Below are experts of layer 2 (counted from 0) of a mixture-of-experts language model. Rows are named router (the router's row for the expert), down (a neuron's output weights, with its number) and show model dimensions 288-335. Each number is 128 + 32 x the weight over its row's rms, rounded and kept within 0 to 255. Numbers have three digits each.
After each expert's rows: "raises" lists some tokens whose logits its average output raises strongly, later layers aside. This comes from a sample of Wikipedia text that the model never trained on.

# expert 3
router:137116147201136157175087092098196097127088140121141145189183109179110151121143126145145168037128184199074137124089167161156133124127171194098075
down0:146201112182147150157113106133081086161087161101131126059138120101101106173140152147084174155118079141182145092085130124142110151159136149140142
down1:204069097140137152132130154125204112111085117083131148134147136143206069131144096210075096094101092096115137168186164134191155169058133144111138
down2:154075137095116046114173094157131056104155095100135120153133164146176148104145121104091133133111182122109145075129184126098115138064113119121152
down3:150114208105106077107115123129160184089141155084145166083119101131178117135198111151135198153142135147078115142127184139167089107108112149114115
down4:120132079097084150152083171140150206157115138129125160145158101117123146084074139129197121102080099143139096140170136145166099172144126092144095
down5:186144081129080131176149079119155141162155098087127125055156128080145112152123150152071111140121170124059160146148158114159166119082118142055169
down6:086161130140187091097164128151107132144102180080090149128114100140098128146158132102163130121149188103173120150105144132073168130107048096124111
down7:103106111110150097149141158163160138125166165150050141171137169146105071095153119078124122099140118176130113141099170111128108193101154162175151
down8:207157121099105114147097143122130119137161153106149148109118064142125127159110111172138083128133102145148140140101074122217131134118119125179129
down9:137185094142119142146127133102126090119094149100111111157178110088090135106095111123153103148124134146125083115111115115135065094133145148103135
down10:119144112121135156176129143098107101141166090085133145102080113090148164149124149099082139171091039141115217115150093132151177128095124153096090
down11:174149088088131118093122103150127127147160119118119117124192157133140123158165171149086051148097166153174162117128157151159122127121094132154183
down12:127133115086115140103135147073179168126113141160169143070105101133128097147166142123213189086091166160092137091066127116168116123105087116151137
down13:170159152082147156168152034163112134128140133101167120061123085142146115096104111138096131147099153090182142124131207169212160155150112044145099
down14:127076122168053115162163152123122141097152102125167078113100137070164127109128189077127168141145167106120142131060127155071143149142108122189137
down15:112169137147161062136098134145108126138199154126152093094098127065141147128107142167158146127139147144094093138128135134123121137138111117144156
down16:133153135140145139123167130172080099150145129110100157092114119172159103157125140105095138086112107150128149101155186153096137137137092152150149
down17:145125103183172118156151178110101121134094139116144146165126196182185136143140131116136143112150176093093106147157164111114090159092146113156130
down18:168115126120118103161162186096142146109137128207159090193082140092107120164150076140100150147127122122141096111164158150122141151131154149101132
down19:121199106152145160142092151105181242146115113153128088162110169105128115124161159115143152226130159083095123125160105173123120151084119144080152
down20:141171122071100163035103130147126105078176146119125124125106147154143157108119111112082157131180108119132146131088169149127147100126138127149112
down21:075113150093129177162120100146114115160129117151118134109155139136118147092213140157111105140087166219080217161193148126161102166151070113160142
down22:111145060142123168117130068080180152147144132184114126114070149078142194137141120143127143117187107071145159153157167120131127043075177095101175
down23:133067110114132114116071100116110142103172129154147097091101157106103168183086132105178144110121080134161119138180158102138149062080049165170134
down24:129132132144179110141081124143150125099110109109156174149106099167100137114170105150084133159101137130163148143154146160130090146114104086120175
down25:127163127063203121110066173112087172117137156165119130133094102157111180178089118083164145112142177141119131116145167119112120160111162086100148
down26:060121157068115070106132072130143186162128100125093145113154103164123180195086195157128134131127103167115093145173110143137161154067145124157129
down27:151108096102115096138155135139151113120147113112166149119114146123143137168100106197172086115163150053213121135194102099092145138139199107079170
down28:104130152109151075101165135130189148129134129127124172107092114153116120099143074128111139137121122084144129179184114166163077091085113099094120
down29:105101174096095152171169126143080070175122109209090075115082127110148141125102152140124146087130095142120122132117157098120163076127081168106126
down30:153142078152165199151102108148110148080144105190055138105119087084178085129145118120077173168169129104088118143075151091130059189139106086149096
down31:112130212130135088132145120151088121109086142120144127126143112193120141100113155087148138189146114114177153090149074098153124132145181102086084
down32:137133140113135132112105133128129086152124102175096154166142146123103098052163096143127132108140170110136181097131130140087176092126106159150129
down33:142106140081152087078071066102173083137162113084124105097114126132130127108181168118129214105204106192139147169151062161088100155158112127132128
down34:093105117146149110147161104132150187180134143158180108136164131065157132129124111151090145155215141123102109121088123117123081134115095191102106
down35:073112069100127121155145139085108145170118118079131149130146143130158077206118153083158108156134117148069130155101151179113138107106137106077113
down36:149108166124134164158122129137104135083175129200151157131122112073145113161072148183119082080103138125143128138086152129130128125115147183125084
down37:127181161136143109087142098114134104142081143132152112149123202157114089129089196159143107128103122122105102132101112164132111103044132154174107
down38:130130130161113097098133176111152122180193134181121209151096136101187115105187144121080118087135175147073131164130098153104135143099199108129056
down39:139151124171093102132102107231120092096165130151124194079064097102183136056065145113114082093157121100144131125160110090112114066239148131122060
down40:174090113135125131078110100106135163128101091117164125098130076108136080102129147055080149164156179135132148183065142116121122135100144128157150
down41:108032124173120120112119092118103113150134105147127077123192119140110136129140133127145155081143129133099133138081112153139141158103143127125111
raises: " (", " of", ",", " in", " for", "."

# expert 0
router:117136183210174134167122089117125080144109154163115122160124136132100104148142114148133166112111177099146162116142124102119163141128149146076090
down0:151092160134156127125092137127109083077074152177141142177130157143116094094115164140102146132091087066118126102110075148155157067130115121175159
down1:183082174159157061126091156094065180118124118104150136120134177140130132089083162119118088071133122135138132124181087147115100094108083146176107
down2:116131141180127106160114133189127140129145090183123073177089069135168121150114108134134127211155079124139135159114095123111185159179116137118105
down3:152134127058109138161117131077086095153104209164110100176171105101086151101152190123138147171118170196158129135156112099144066166167162137148140
down4:148114147082096148130137169110161113120138149144071139178158105117139162071169160147146163143173168101129086112115088145153107112072041119076148
down5:116164129142149162146082144027070122161179068086127078172146156137079088098136151125123192129165153113172104114090193120112122120160117102095185
down6:140116167142136133187100133219166128104106084138162141077169104129132150146140131165183132159207164140104115108113116136111140172161123079081147
down7:139151103079143127157131130082094171231151094107111135103149127113166152088127153103119105087160122184222120181155110103102170154079193110149131
down8:159151132117129179181104159178192152129106127144152141089122084128107111132146132118133154151144124092126134138086088175080108109103182129098049
down9:080124117134165129081148096108096120188097108133146133162123096164115109142131142153095080125105141126151159113085160094170099114119140100121110
down10:109103079133095093096157198177146142130135108128145158118127120106118081111153073154126126041140089120171116184111130144109068086138126137134128
down11:144128164101136173098123150088139079174120145104168129157094075109140097232142162152151164129119158108113094193113067153166146145149128124224177
down12:127139080105150112091181102149156148087129101147140138130172182160097159137135122168148162139098114165046097118100118059101120147133140122122125
down13:138095118152180121123052115152075125160127069122161129152112130125140135097125111165158181090087126186167058074125119176111174113148093138149088
down14:129090098118097118127145114172169141097135108149168168156112162111156154121114169134120153100138123100157142167121119074098162104109120148121135
down15:144128131159120115121076182073080112148161114183098155131163077122170118106096164140148147099169130102120144115105126132064098083121155167121106
down16:134165088123206097121156192131144092166164145139107099116152086138121168128139129134147119125147148085155114079161165107157168152102127167123113
down17:109135118079162111148138158150111142177098133104124045136126141054168085124144109135087153146181148150115077167144157130171155145143111136135128
down18:192107167134132176066189158141077138129151174098139123102109110110082143140168139112076094168212228187090121147179120150084110097095066093142139
down19:142126087137171152138152190092146124150141131132182130125095108206120163114170193062106186148152122164089148128116168126132164137174119110120062
down20:096079102042128129153151125146186117094110142084059094148094091162086113132145136099094112139134125073151144166189100082128147183143116092152139
down21:127088130086146113106161131193126194096116104122130110103187127105158159025081170138161039151120089198171109144107104174095153130172134171106088
down22:135110139115121113164136111174126147144168125101107163141089128146133159190086152097094102114148108134062141087116075093126101135132145168179102
down23:096161143080092151153063143107190154131189159128177093153124083134141139103100123116073156084089137082072110148108122182165163144164152128129159
down24:130158098127122182128124153107161117119115100202191124149161166139128080098130134133136140088151155081125106130157123116118087089129169130116105
down25:150172105180098159139149050155162154175083236063199141134116107061170077149130133134139106087080153094111170123102155095118094105072076103071066
down26:143164196134120085126112120153124143107083140125113136058167122160141160149159119137114194089131151153121101154155171104173082131090105113111153
down27:154122143146083087053159120151174207148136168093087141133079154134112176113068138098120149145176185085182126157106173187176166130125106112130155
down28:073130076108143161088118113181151111100183143144120125115094121160117135165171145133099146166090115112175128069120122137092142088120163152158112
down29:085134112108105156200107126147172080182137173146114120121114133134103137145146165146138093154102134136070109127121219102113177152179126115221101
down30:136206105082115104113104056128106097138121083122171168065116152140127064109110160074117155149100130149111144134100154127154177187148107132154151
down31:143122134061114090164138156119092228111160129215148074160111108109125117135084115144126100102136094172178085112085161102145113159145156098158122
down32:132134199108128145143097156116130124134156090098122133153130104153100142141097105092170121174129149109113123134134150110171121127131183127148185
down33:156089108122115148067146197152135136097108074154154116141175117123087069128093181205165081166151112115087152107141196197104159118185164101196102
down34:170132122128194063155127087141144125148151130123178142113163117132120142120161123091169098118138104108141155178136182152184111126117086148202139
down35:139127091122118173131076112127130080149111175129124192088144103193087116136105130092152137169132167110143065138109154107217136117163132108151151
down36:156151163162077109150174126126168151131126138093095125138086096108111164215151119141103077141020127119184079106146124117190188089135129082141110
down37:137132100097150088124089127119096168150158120160114126150132150134103131134085102157176139154127110145112180181174087093147169122159113097065085
down38:093097128094159200161116092108167171123137094087170129106133127104187144098107131072156156134203112118123159114130135137115139067119114128099070
down39:115133074127095090074127162172117127140156152179105111092122134114104149117194115106081093106109152115191121121142111130118123112110133157075151
down40:190126233139151099112100139180103164074103134094110102129196140134138126105160133136071129125126101078110079151111160153138146135147148194164148
down41:133096099140090172145125078187215071153113102132143155138138165107189111178094126146173124136135117173101091121182105142095096136105090131158135
raises: "1", "2", "5", "3", "4"

# expert 6
router:125129109151147192124143093006142146076122233125108098091206111155120142148158110108130180149100156211082128141092135120085089107118113134090105
down0:115135147123150043095166114169075085130158131108137128115133105113136137150136090136101106119151161197130113106116117155060131147091173121099048
down1:179201142160113106157183125181104116160140199144101122200201128147109079103138102112143086136163170135107117094203155078140058088114167159121126
down2:105090151122136084108146140171107128115202145152109081164102129100116154120127151083109128092155126141103158131099128145156151124198140173080106
down3:061132114094089168138131108098123082113135124149144108124157134129133131062103137126136135133089161073123176116138196155126124164130136098110035
down4:132148126127089182112131089070141119146106130107167147166113088108124139124135108110118104140071111084139150107124173155143152089131158127109110
down5:146073084134140152133130197139122147155149102070166106099166165119125122097108074174141096173153109120112097075108111190108085157097137168096154
down6:162143122165081137156099165163119140125073188140177160136127190150090162093106202138168117151108092126123080147132178103081119125099104143142184
down7:126145172099127135188123060138144094143157159156121119133123164209155120099150116107166134081126102079070042111085120143135140178139116130117160
down8:171136165126107140160152135145140172146154093147127099114124171136076110134087127102134166149121113146127158112116129118104142137149105175147085
down9:170158162087134150109127112119155109108143130130065126133119150099134099125126086086147092108125128083142119083128109136149138169172133119127134
down10:108218137139129133066153163192118107155167126115158122140114094075125091117097118094109118106153129149109159089067118109140074091140156141154131
down11:131144108144186090114112086168136126098062149122151117126181171123090142095129083081143100064051161158137005062168110149164171112117163084146112
down12:093128092109142060097133182131134182100085163146041159154151112170128114112113114153072082137105134106139118118116165120160131184115134121168140
down13:098126113094130122086123104155084135139141147147175146146106101150066145097115127098102117139115093117165146101080192120121087136099141149140072
down14:099135084125147151155151170146137066110105186142127147136112128094152161092110156143119065107099103144137112131192136103071178106186077110133160
down15:113128107166084041116097129117135111159135143131096106164170153149159125108150141142185101162144066127105179177128104120116104138107139143097093
down16:176126192135089117113074120129117155156161113147123133062098190093160109151149136115146086130114156123124123124173152149109155127148132190108105
down17:129147133151114026154097121170171142108174177086148112116153088171128105129111126122120186075068140180111156128156158106101134125106144107057115
down18:096033073185167093128131101134208183170125118098138151148177114138095102135114132063103119172157174071107121127088113076150167075096120114145090
down19:110084121152178108104088130146174093121099105125140181120102120104083104128123162197080115111145170149127120138166144095128139142153133092021097
down20:087183130060115141093058112153113128087094130127172180146132123169076151099148123112126139129153146130125167103135110146135070121175068134138093
down21:096116194066115115073101121117145101123123131175147125129098188111131158140154162170092189119108161154147150156151117116126127131115138141108125
down22:166142044184067103141195105150173185202129177132124102126125131108076138101153160094112097147149130176183080116143167105149094121135081116167151
down23:172111144114083111156101140105144174195096144162158138104097117131164106152104169207096090070164126049163129091099161106200082148119151080087124
down24:164084101106184134107203095163119135080076110082102114149136142113085145112155111113130118118139125129092120079126175105086154118123142067105165
down25:061154162091139097155051139116098162097156115125119108110167119095146158118100112152144121129117129124126172142130126185094124123090197137148066
down26:150155104108144166125199100119082112135129112155075043194110131099163144137131107139127155142196084121130143122041146129161144132115140142145149
down27:120082173136047127081169176168142125133133112154100085105163098127150089189154087121173112208117160117060104164087075086137097152109145125129152
down28:125121139150172100119130116116191065128176111165195148145128135176106107102086115117128073124147136141165111111159124142131099102103115076177066
down29:174132165118145100115073052156097158107114163102064139102045091144083127131120105151172167130178150115102140084115110125116094123179139168152170
down30:109143125101138058181211089143081140144132167140096108137112117126121089106089062166127149120104126137120133167104161138192119156112094116077105
down31:127138059145102132143137088128170123141160150111125137136125101130114170169137206172083095065088165143090145088138117195197171148120067081159186
down32:163126135094183116067148148140099083150128100140152095158110145156066136131154156131103126153162137100098153111093123241092113065172089164101174
down33:145134156117071107131074105186156116065153178184136093093167184129146130144115077184112129106105102165092085135083064119200152102176087125133131
down34:160121103110115153136080137179118082129114134139157097177157120139161193070106194062111120138156203166122105189127123100146130109190166155096126
down35:109102097026172093180107180118122119177140091090089115146173138143091108146129133187134076118103092119158119076143048187086172125082126081117162
down36:092134125078134227135143125170129149169094212145118161102149109162147122184155144127151122150113084077167120150095169049116112120184158153127058
down37:211116087142165101100094116074096118094169149116174119131159130109162077193122119145158165046105148129077155068104175149147091151148115143139114
down38:165113136137129119170113142128110101064122159077149146104144200105119076137077120109090112148102125106137182171136084100143054154048159176092109
down39:122120179140074168156146081149112090136178122100088174151147122136125086133152168144074094101159105167137158134084113132097127116143142172059117
down40:135136072115166128137101085171149127072128098176149141110117169074114092170165079056159097092133104151185163138144099140123099151117115150151145
down41:102152092124134117137139034109109098149128117134110129108124135114096068121110116113120129130145071143089110121115089122060120074153104137063126
raises: "s", "'", " and", ",", "-", " of"

# expert 2
router:125111132156156130146154115080147211103137134111110102089121111138123120128153086125104135193103059197121093117118141186148110131082099119110110
down0:081150090138073109163097100098143131082116142061069114137134116123084132122142158100115144100117150131168114126143121170121156127096133145131106
down1:155131120128146134120157129152126161197131126131101137143078098130139093143145049123140076127067145109131119141100167136196110147127094128066142
down2:106102110095184172144117169149147082155127092183083189100168131116154141141144095121111115114083162119115131163153073129146116103130106135147126
down3:157110137112124130095147143114127137149127084127175108127188124127162126131094114120110097102120150152129159126097173141153065176136143102046140
down4:087123145141134113087126114119104112135077142198114130089101176136139127143144165080113148151138162075157170111121122123091143107127087113107143
down5:069145134083077073135137125137097102117134120072100169115127171163121143156151204129176112070112104150141134101119152181115095143109121127137165
down6:134116154124193143087093083085090126163117180126107121040135127103166104102105057173128078144134128166152218139205113151151119096097194167159122
down7:146148143189136147147129176154097148136113106129142161176163070136103129087123133116176177129084176122148120143112054121088147140170105104157155
down8:097194130141156134139080119176182086122181158139080150123119093125226136132151133068124137113126120118134115117099091158090167170138138103109211
down9:112128138201170086081102126163105130089090056106160134143159111103090133140146116091172111119121092131145110153102155102148105177110088093094100
down10:136146111150129190189155120074101039172094226183110102101136109105211151117100120132170161101140138177153076169097143029143157150148122169140163
down11:140124170140157141116120112069153106091077118142124125148124183111085133118120147149118131098118132147168127082112142098158143152132113137186172
down12:117114183061169120147140111166152067177091113129104115079121130137078148095158155060111175072213132179111155108114149115149103128137159146116130
down13:081096085163134089120176164149061139130144156129124163166179079164150201087154183168143147200169121089176135124098126139132140082177139068244131
down14:079113128134123093141099162102108153160112196079124139140150162138100157143117119098056041143112161149066121102151105200135149136161129113146144
down15:133123177098106155127164121091180117181138063159126103112120095145102138144147225086117085131126099102102089097150137179167193158114142131119115
down16:206187106135129111117171161158120117159078143091116116099115127110159090103089156112106140202128137071202120140157192095083183176115126153157154
down17:101116139198156143116150146089102118158117115095130128133111163201040076152106145188160160144090151146129140134178105139093133146115085157137119
down18:141107099136097172138105178186073201060043120084149134118114132189162148130134154216091136106126129119144165104110108117140143107154075144195138
down19:121130135170111134124139112123093090082092205132201160145081207155093096138127129064126122126146196118139146134215134133063147171041121125097132
down20:165089125087141081116149088119214083152102149127143127125150127128120104122113124155113147087132171139140098093112183104123111080104101068136062
down21:084114153154166181128148097127155135081146151072134137099084085132106154146135149060127111132110162124158178126153113158138145129100159124155109
down22:115200161089086142113114139114085101115138103168186098136037178161181165139121137093093115111161082129096137129155131115174121138177135077123163
down23:128143053182133100092131142141067116070100069135084150120070171134077110088094104092106214125190146172133188154140115090145213114130101080132134
down24:121076083172058167127133137101160139154045140110124127191136189095125150124138165188149102117121082160066131130163104083120109131120171152176107
down25:135136113087141077143134173123127171116156142125107178151093138124083073107094109136129069141095169168128134126166157168154148173200116140126146
down26:111127074124108073180162099160156107161159161099149176096112137092152122129077070170125173133122114138187134126136132152112139077065111134152111
down27:144125060159140123077139097125102197148123125199138088124107099112098122150107069101104123131118144181149147172153091126155160112098127158214139
down28:075154139173116092174148093112103119093166155143145104065161151121132115068034155120133131139136148182088069121097151071108144124096156101089045
down29:109123126130132158085133156067127145190058153111222154126139104087171148142130160181122075188136161090089155141140131222137139176154059124096121
down30:133143125092106144095103161116151098135130160107129135165151149156119156166000112159186158158143108176141158074111169110116135159138162086148093
down31:137134070140170137148105145147165122155153060148095105184121147085153135153099126145159090123147129210147133089116109111134099153166098150083156
down32:120148097127142124136115103149117138108135083129170100127121085094184107125128123151111127081124135082145139154132145076171156137151142120128085
down33:096119195141120118123138154163121125114119065140118085141136119081130089118111110156149127113118097168130136144156107114064149068176061107113186
down34:130137054185154145134132180187149133164142135141150132124148150147156153131110081054199120143092126178070122078110179083097141168151126208129139
down35:137161137098129106109136058150161103122101186133159133136123143083096099126158106123133131144193148124078166107163116125131066134170081193126150
down36:191148165071107122166130157146139097070137147131185158083041137111115139137100124130125114106079153091120181102129143103161076194076103142188101
down37:127112138054104089123096121125146128154081147052106108077155047165102126134194134103160048145154154099121064109121120139110160102139109154057163
down38:165119152182186077126100114089139143092145102120185090064128111107151129137168134116129157146103155099120138106057091102144113125140128137035123
down39:153126091103114234162179148092158126088147120082111162144121111151144122123105139108115117149165128180075141139076094159154116134166197119145200
down40:084152086091211137146088143164118143104123126154146133088113186114138122101180171079148155203124118139141151199120068158094065180143108190175078
down41:130171087126110147145108123140111142111148090095114107161156113104110164114166154188142127136152154184082124146114105084132144185126151154088094
raises: " the", " a", " ", " an", " in", " one"

# expert 4
router:150100140110103181153116083135203117185122164100123174127129145178089133119135111198130120153144147077103133125140173156102091143138151125112088
down0:105145143164134102112117101116118124101120087123107120087122128179073130081128179061140117094166101094115155127135156171181143117099097150182111
down1:074124062075129127175115150157097179131108132143031126150116087146154068110107136143118129206148060191189185197176160221119155101165130091139090
down2:145072123118073116098125086175104131130138127125140119139120103146055095185122117091148161168150085122187138113064054150161109174111154107104117
down3:120074155110142135135099102152091092151148088101168104127063111109078101154142148140138170098128030120187132125100208162146082132141130114142108
down4:137168121118121125118152159111177148138144090124149108159115120119134131148138139131157120159062122156131132109143116135151075150114155122125104
down5:128126138120112174102073139130122160124118124091141092166139084141116137186145084177126147173130119122144164099119142136134110128142110116109116
down6:124163121087116139139087112061113123113152082109129079158125116123140135121086129134187234118151106168077139163154143102155129162153139134137115
down7:132145182149147139132161163108112147107132202070117143181043176116070141103081182125149131114132140137159131112212186169154094160110136095122082
down8:080110168121152119125146133138149067142094094129140127116102063108122188157205101140145115101146179162095064147122155152143103108217076148113110
down9:112151145157121167086100090205126073117165127166089082144135127199104173136098140105125121152157154160115187118025075131159098153153188125144118
down10:155194078142179203142087092144143157142148160109177157119113108099123152173189171169048125148142113140083104166129122163159109149104143091141159
down11:117178123128108162159158093153133146137145198120123129091098105114146142128136143102150129121084110129111162078106177155140124192141080158108105
down12:092166153140099124095176173150098139117126114157102172096178161148104121179170122121082126120104142116087192168141128143080086157118123093179097
down13:160107159125164091059162197127134152177111138147179069142112133117118139141113119087156159100121097086116111100087124112093095074157147088156133
down14:109170125150144118146107163092113165070166133140125077119085159138092147173122089145108130090122101083125127161086133116057142139130136121117114
down15:083132173127150179063126083153143178150108142180193168070157128142151128174123134162114120151124098147163144112125111075103173106161097084172098
down16:136218138126092146119121092050174056176199171112157093151148117097139148162070121116137113172175073134171196135188130099163108141117083108072168
down17:111134118129063140075148176114141085067147099165224176062104122129118160103134133126085186133144147191138093136141166119137122177166142164172141
down18:107154151159089183158089117147139163171119139159093085065161101117161092103078124123138054122118096167092102142096153146189163105138131081144121
down19:159133103084115085072170124127156128085164081101089117101085152105136171122050093133150114111125092158057102063126147072102065108103148125138181
down20:132063114199130167134151128180149151078163203053146122136112121122154102216129120089113191083123084121108150118090156153095118129158168138148119
down21:094106142128133125120119115060062094118133188107176098101176132138173095120157131170141149121135114151144158107136120162160165178175084169146105
down22:122113135118119181108126089128052144110164097139126112135091159121147138113178076128133135174203147160116112138131151145134139173096101154143162
down23:161074085178135091141142131107142081137119150101039175127132117100091108152136176123135089132163168165155123152103139103145166162100209220111166
down24:140110132137112079161078196097076132140122159153099112078099126228126142130079076066157092112144127108145159132185136141198086109087123162103151
down25:057102070103128115148128092215155119139121149132096179093159086142160113132131115097151102145132143132133141096114137131132132097131141103126157
down26:146206060156104146112118106116130148098156158123124133139175109109124143129083088100187165120094103209070200184096119103191103212105140151119118
down27:127135150156163045095099143089114181149117156117068104101129104129158122144157129177086181140159153116107194117155070145129074167176138145140107
down28:194129095098154150146130154101168087144143197145176128119109153087136143078067125179173124135100114182145104142123133126133138152081104120137122
down29:118141109122102068111099070089129115156137079142085124157162124136121080129101109158143102134103133144133081141185162150101164096160099144131087
down30:098078086087117163125069126104118108106119142100172126099180167063135158185098111136137112195074090133109136105106126090121125112109123148110151
down31:125135135152119120150152146091178108132171161129112120142162171197155124145095110147179142140133096209098138125113144122180189144140149092096099
down32:190083111157122145103200141156157144118069132161120136074168138163147112152130130095136170083135123166140130106125077056050088091180112150145119
down33:143137138095091128158097107204111119158097158143090085127135105129123121119125170098101134095108127106089139122069185149109088133105159154137181
down34:155125129107182191092117114177175134105141154170119127097194149125129142134157137101117095138106142132163167093095134109106133148121119079139110
down35:171154108138133078094177142111147136114183166112096156131114112131154103171158133126144046118089106110100088133137171169080206143116054076117140
down36:162139108167144133120145090159167087129156128087121054053101126122144109076160157109161137108154124177181088179109142152121129094122151101187109
down37:123169082163110140109122108132169110073162158160081117174153108112119089109113118134116154135149150212185137142190160151182119073104155096185172
down38:137088056178128085146131111083157084154118149103133135117081093097155160148128172155094139074122151138121129150117099058126105077168093137174089
down39:172141143111144110074117159118127110112114129101166124090126104204161103130117086116113123161130098149110103116160131124146121176131131112189132
down40:134150158084136089087119133133187069110156164129180160169125101131147141107172097098189127114106115064067102105077135175178143128060188113119087
down41:122117116079134131118117185109113116142156156144111163080159101134145153168142103084167135144119153200130080134164122117111137114144146161170094
raises: "The", "\n", "|", " it", " The", "S"

# expert 1
router:131115174184114158170123180121164147162140141123123131135133117141100115082126087189040130088139134010127120140138166150160123132118097100119120
down0:097134164113172068142083135118123093098158129142127153083091142141135105131128107140070071114122063130139136140178078161131212138096121112165144
down1:137156104117125122159163037139100132124098178154058105127131130171137143104125087090106159140073132094127163162125085140108142113164135105127117
down2:148067106131131090111111112125153137103172128118101128119052131167112168113114186130084198158138201105153114117184078065108139112099133100112138
down3:110124125130110000097103182101099124037183133119140104070109123116121108138111103114111124104144146137124109152166097124167121158126126135130141
down4:146196175163123105121094139129091117124134113154130105079135119153160170145134140084156168151181143149102123143089113119153095103124113110098165
down5:147138165088069130161169134101116102102150168149130176141117115167111101075095124123158173230123151064118130089126184087131139131116153180172160
down6:178183094160154160115123124117178095122162143143071153169093157132118113161176068166118113152133151185111121113109140200151137111115151146136089
down7:181191092145148131140110108144145173160133109109148092098078122100130121117112146151181135188116083190144187103130072111137086136134103155140122
down8:179130101148086195138113058119135205085150050109085156119148095153180202162132177079102169076129128133163140166124114162175126091117103201138129
down9:133105094053145175146175145125190126129144156169151055107093056142107183126149147112109146140112109038135131115163116111125086191124111162140115
down10:086123158125133144130127141138091139104072133125138092106112117102111079109124158119183146137100089106171100180160120112145163093074137096111089
down11:085095148116107093154165119134129108126138084105121139123120108138161169146128123120116165142135072124121114168187129126124115139140155089175097
down12:135124043138096216079141074093055110095073106149116104080142195124168082141107120060167093129117177136130137127062071164116195159172178191116166
down13:143154156128172174085162164041145153184155120141104097173181138155141118133148178151146070134044180204117150108134129065091165103115127130113121
down14:148143128102127205121163130041149159169113120119177149159149177121137124170112142088144118162142088113126168075146125186194159160104143145053162
down15:138111121135158097085163151087106137160095090144090106141085119120114109148165143202149123144123175094082129063131053141174089175074102127155183
down16:176123132174098072101113148149112173090116086110192151169177107159109124118103190112213058139118098130155131106129125154143117161114127082125098
down17:085147172148131132163125169168116235096076097106153174160138081119134172088127169122094099147143143116105164131102136125102141105135181111152093
down18:112098099094100147134153098105118202116106252151111122131118107156155146114140077132166112132134147193123110175141103106135111114102166125126122
down19:138137131122101133143115124072120056087095137186115114101206103067101141124171113155016119113117082187152087140214086121119131121118114165143116
down20:069121136132112158152160120106139140158090162110119122123104089132114076189152131171127121118168148113118106123150131128171155129140133106153134
down21:138194165117150113079105157114119069146077112091130056093126083064072083110142154086111119140151119106108136119157117163135185119107147121121119
down22:079163111102158103137161094149142165159152075129070146129150093116094078108119113208136111116101153105088107124130140086089161094152129122148163
down23:162120103104067118093075119144123044153139191140098140138114110117116120161130117147102083142094142178110115121189123122132120159097137132143127
down24:125141097134125136085086134079165176089084107177170130126103165129143106094142161181149181103128136146106146108161120101084167150153121124094184
down25:109090131172113184118091069100119114118134130139155139058082155156101157133150115106151074191129133051157115118103087100114091128116039138104064
down26:111123198122141069101150172091120142129100114163138138103128152155138145091086079126111161137092170103110117107155136098101143125090145090119073
down27:100133186158149157159114106142150141097121126111137092135219121064154103147124176106166175102136109118178161078135127136135181164086195177120083
down28:111107157143125108103147156111132126083132095128147096165147099112130059137160109116219141165165076127165122142116094160162138139113132097131155
down29:122157123073086132102120074155081130133136133118125164094142089152194110075127146123090208122093149203180135139103193159097108179122151125120132
down30:119132172172137110126123115121146131129151155139151129150114143143128131176063151112120089159109141142141062198098191158133160102159050108039141
down31:131137130161118163080080085124110131117120128131091097122136147174124157117095079128114141113119170162118139137098140139126110106168081143139129
down32:108167174121123104123165143130112085075143121132133137140134098177145143112162135152140097080151124189113126105046158133115121108114101148130138
down33:152087096166100137112208122113044156117147142118141113181126110163158112041164189140082091143144135120165163139151180142097058177154108145086141
down34:079153191133095148166132130094124154135148165130111121151118186125116105138163153074163112138124121177176112150089132136175138149159077121153143
down35:063106112121118179089162105129138142136178102128095109105130173186139087119106129123119100085132063138106186120074171132154122092085156105120090
down36:099147146149125187158118178106127169169107154129164143186087096098119119068078113163156166133116137121074094112104088124181154132118099090140120
down37:131134158182131086115134067072124135105165110119153140165107132123090097079080115075129157138131075100107137135212144094131133094156151082131111
down38:187157127119068102131115120147206111106160146129140138157129156118124073061116162086133106123069084197201111157151109160119129179123104119160150
down39:112154102120154170152132158167203176156162115095106205149107197091132138101078132152108086122125186115092100174109077180135110110114143133105218
down40:098187129086142090099150108121093185127075106178098120208129129116118142112085150142125163108093148151116164131120042153088150111124108176140112
down41:170128106156188132144152094114160134110127114129084154146176099159140170122133123136157149108112069171103117108113135108214112131136111147147125
raises: "f", "-", "it", "s", "."